config.toml
num_hidden_layers = 14
hidden_size = 512
n_experts = 48
experts_per_token = 2
d_expert = 192
d_shared_expert = 0
hidden_act = "swiglu"
moe_layers = [1, 3, 5, 7, 9, 11, 13]
router_score = "softmax"
normalize_top_k = true
routed_scale = 1.5
balance_loss = 0.0115
balance_bias = false
router_z_loss = 0.001
router_bias = true
init_std_router = 0.00651
lr_router = 0.000672
vocab_size = 8192
norm = "rmsnorm"
norm_eps = 1e-06
tie_word_embeddings = false
optimizer = "muon"
learning_rate = 0.00916
beta1 = 0.93
max_grad_norm = 1.0
batch_tokens = 131072
max_seq_len = 1024
train_tokens = 578800000
max_steps = 4416
dataset = "wikipedia_en"
Below are experts of layer 3 (counted from 0) of a mixture-of-experts language model. Rows are named router (the router's row for the expert) and show model dimensions 0-127. Each number is 128 + 32 x the weight over its row's rms, rounded and kept within 0 to 255. Numbers have three digits each.
Before each expert's rows: a language model's description of what the expert responds to; "comes before" lists some tokens at least twice as common just after its tokens as in all text. This comes from a sample of Wikipedia text that the model never trained on. Tokens count by the router's weight.

# expert 21
Description: Years and table dates. Years and dates in tables and lists, often at the start of a row, such as 2011-04-30, (2024), 1884.
comes before: " |", ".", ",", "–", ")", ";"
router:107112141239078137144097101028100138154136131138120101175157117137157196111111081170106182125113158096116109151131071108179084157097099119125105149119113225101172155133089114138095172103141110127145084178141147124115131075122137110115161112123082141102087087093130105161118103085098125188098113122114123125166139144133098143100141160162087112064091100136145146103154130128081143111106

# expert 25
Description: Plural and verb endings. Plural -s and third-person -s endings in running prose, such as options, contacts, responds, plus modals like can, will.
comes before: "-", "|", " of", ".", " to", " 0"
router:115101132130115145145081111117086165174147123069117092091146111149143227160113084138116174113112163124194100148157139116133139160098094100096106143116133080093171156142173107081117114103162114114145082122154131135100148083104151096116147097158104156097103106099129108150066179183098125195092116163110104182134130130112092138115170137165121235084127116128154153103158094103113164117152

# expert 12
Description: Prepositions after nouns/verbs. Prepositions that link a head noun or verb to its object, such as advice of, debt to, confirmed by, with, from.
comes before: " the", " a", " his", " be", " their", " its"
router:117117101062092105112120134089060139137130097066062070161154107150163069178107105136117135128136120159143135196175177119106168148143058085131153144092062139057124211120132123094107215126144064122127112080138170112161217060109124121116139131110116154130108134071136118112145031130101120126068130118151106124156196135167144132130137135224142104123108134159126137113133077121154136107131

# expert 17
Description: Numbers in stat tables. Single numbers in pipe-separated sports statistics tables, such as appearances, goals and points like 0, 8, 3.
comes before: " |", "–", ".", ";", ":", " December"
router:108084139233097133183131141111114103170137101131110103128136101159148128166083092143106168114114142115174109125161100100066148170088092117083106128093093189103161148158183115149100176087171130110163101152161155149170170121094164134098159092132094156108089112086133075139149081073080130105102090068103092134154079127129098169106171148153105113097108099133153156102169133132100156114111

# expert 35
Description: Past participles and suffixes. Verb endings -ed, -ing, -ly and participles after was/is, such as used, released, located, end-ured, ex-iled, substantial-ly.
comes before: " to", " by", " in", " as", " the", " on"
router:136116126222080164124146135187103140139166177077127138094145132137133099093113106146028132117153142117103116207147160116135075138123101030121117147098072078132179127121124131121122084125131143124156142178164153189153134138111124126082135102074118138145121146106134107169139136223128157208106114098154118195121183140150134147115147151130061131123086129170125148120141112113124119120124

# expert 24
Description: Word starts, field labels. Apostrophes in French L' names and There's, plus first pieces of words and field labels, such as Born, Genre, Population, Rat-ing.
comes before: "s", " of", ":", "ed", "ing", "ly"
router:110133137183150164147145121080141140148148173115134111107150134158131100101126120143163144109075134093082102105132160108062060106123145115124136132121120107109126133140165097138113192117146139115151142199111129162142137071118140112147132126115109144120117095132155108117123144113137173057154106167100098174109174113135144158101125166107104074121133064126152151123151115111213155106154

# expert 10
Description: Institutional and event nouns. Head nouns ending a noun phrase about sports, schools, films or institutions, such as season, tournament, School, Court, game.
comes before: ",", " of", ".", "s", " in", " and"
router:101133130107145116111133111088142122147178109167127107132174067161128103079104089159126093142122121125154114099156143105100150124098091139093124137114111177053213140167167137136133178134115137115122112210144110117092129068145202125165159124186128149159103134131112110188082131104127135115105112127123104186145083125140141156101121128121096115111147047113095114136128140075177095122172

# expert 7
Description: Word-final fragments. Final pieces completing common words, plus sentence-initial It/He, digits and percent signs, such as rifl-e, revenu-e, casca-de, It.
comes before: " |", " was", " is", " (", ")", ";"
router:107101132132147146130127163154093115146103168149110125140166111154161136060111092161142116094125184092099114095133137102097092167087110085074092164074091069100164152141190069086101100088149134117152131195140175123120181094095147117146158096148101158115088090113144095152177106086104127099097083183136123172133166130125111144099157150138132054109114106089155175110126100107124146118088

# expert 8
Description: Closing brackets and quotes. Closing punctuation ending a parenthetical or quotation, mainly ), also ", ', ], }; plus reflexives like himself, itself.
comes before: " |", "\n", "|", ",", ".", "s"
router:108095130106106144124096152116102113153141097143117091132166105136149147207112129156063143125108132118055121127135155115109145119109109149110111137120127111122153137158115113046112008104148208115145124169128136152153157151108130122175140111099111143117098119124142105156149106127113139202112111102140114190137049130164114131129140127116123144112120135181160125116152107129156141129183

# expert 11
Description: Infobox and list structure. Line breaks, hyphens, colons and labels in infoboxes, taxoboxes and coordinates, such as Time zone, Genus, Coordinates, bullet marks.
comes before: "-", ":", "′", "″", "°", "%"
router:109088159141124144141088099057114194169062091113096100199156098147136116107108090162092156106099140109074115062158157104087201145098093088097103154115098091092167168142183113080089185100158108104139102069150154059154133167109161106126157074125098157112094131089189083151168166067100135140113112068130119084159077160107103144083142129135100122099098116139159156093166135112188145100148

# expert 14
Description: Pronouns, hyphens, role nouns. Hyphens in compounds and table rules, pronouns it/there/they, and role nouns like post, title, role, position, plus www.
comes before: "-", "|", " of", " was", " is", "'"
router:078117148079146157159140098138111145136067083075093102148158103153171120169090100147132164119103153093129093190167172124166113158102120097086106136092089149087150144144207116106122130083145101112144096156141166153083127137103156106105142089162094142111104097091152104154080154101080111170109108119154107084157026098176119171084138163136116123119103087094151177098161116081153143108095

# expert 42
Description: Units and table labels. Second marks in coordinates, degree signs, units like km and years, table labels like Total and Website, and CJK bytes.
comes before: " |", ")", ":", "W", "}", "E"
router:096092124161172161168107101045099147152125106156095108145140128164156134130131094148130157101107144089112079116158095108082092151091119097123097126111106174097160154141159105095096071111183133127166092100145145167080152129116155101129159118147098139119093114097160075162095135107119152118095088108117097150163124144180090163096138145155092141093085094019144150099140090105142151086123

# expert 6
Description: Table and list fragments. Line breaks, commas and colons in tables, infobox lists and vote counts, plus first pieces of personal names (Mari-usz, Hen, Brian).
comes before: "|", "-", "{", "″", " 2008", "ow"
router:086106145205115139162092138145077107172131126123109111149176115156156068151083095155139105099095151095115112176165085114091166170081098133106090154114106127110155162162148101136110050103159110121168081179155177155112119105117170115142170098145125178122114096110145113136113138091079145127091096165096109073150171168104107139110129170168128033110107108137150167080147112079139160109108

# expert 13
Description: Sentence-final punctuation, headings. Periods ending sentences, also ? and !, and the = signs of wiki section headings such as == Films ==.
comes before: "=", "\n\n", " The", "\n", " In", " He"
router:110098135087170133186135099130175175133156163131086106026131129167163110122107150127123111129066149104056137094185173129140148178051135099105029110110045146111119157109078103054075112091135080093133133092109150140149092073157125104086137123139124116082124073120121126104141074093128138158082125127054124163112078148119025128127142113158100072114085138139191138135130152091099122111171

# expert 20
Description: Common nouns after determiners. Common nouns and quantity words right after the, a or his, such as song, member, number, large, album, singer.
comes before: " of", "s", "ed", "ing", "ion", " to"
router:102124135193191162144132176186081133144167206109116127093140085174155107120123115165161099111100142110087127126151064106074093157117102160109113145101123142109169137140116108176112145094145168096154108174129134121096121119097159120125130111109125163094104095090153097129202128136115103159114092132126110255143147130147112144106129144175113119107123105111143164119140117106188154115162

# expert 32
Description: Clause-linking prepositions, relatives. Clause-linking words such as in, as, that, which, who, when, after, under, including, usually after a comma or verb.
comes before: " the", " a", " he", " his", " an", " it"
router:098085145146078161112151110173114144155145141057113055155143134139157115085109127145142114115159171136131119132116063129108120116125068071155116127130125127105131147126119138079059149145158115127153130057130138164213132128118126089118121112111121139147114103125149123139083101165131147141106092108131127193182133119117108137088153114147099106118130102176141126124174087114182150116085

# expert 43
Description: Copulas, parentheses, breaks. Line breaks, opening parentheses and auxiliary verbs is, was, are, were, has, been, typically after a period, pipe or closing parenthesis.
comes before: "|", "-", "=", "The", "In", " a"
router:129128090167040154107126159092104107153145185139104173145133135139193130159112124125196074128058157088150120184130155111088137083125112149118088158119128117130142157152179106041159144093124137144128113143167138120180145113133139099068148150145116141124109125142128125110138143129145136165133038093103129101136135160160118126071153159098105090110134103188112141115140070120197103098112

# expert 41
Description: Arabic script, units, labels. Arabic-script bytes after transliterated place names, %, ° in coordinates, and field words like born, Species, east.
comes before: "|", "-", ":", " of", "er", " classification"
router:095116156136191163155109135090089142171104129153098102123168113147153146081109116154139109071115172100108105134146139108105156169109124111098090155096093085097160166160107089171108158117156087081169071147126153063048122089124139103131152112143081165109084085096155106173111078131111133090096098145125093200160101126155093157097157152133122159098115086155171167092166111081209155098137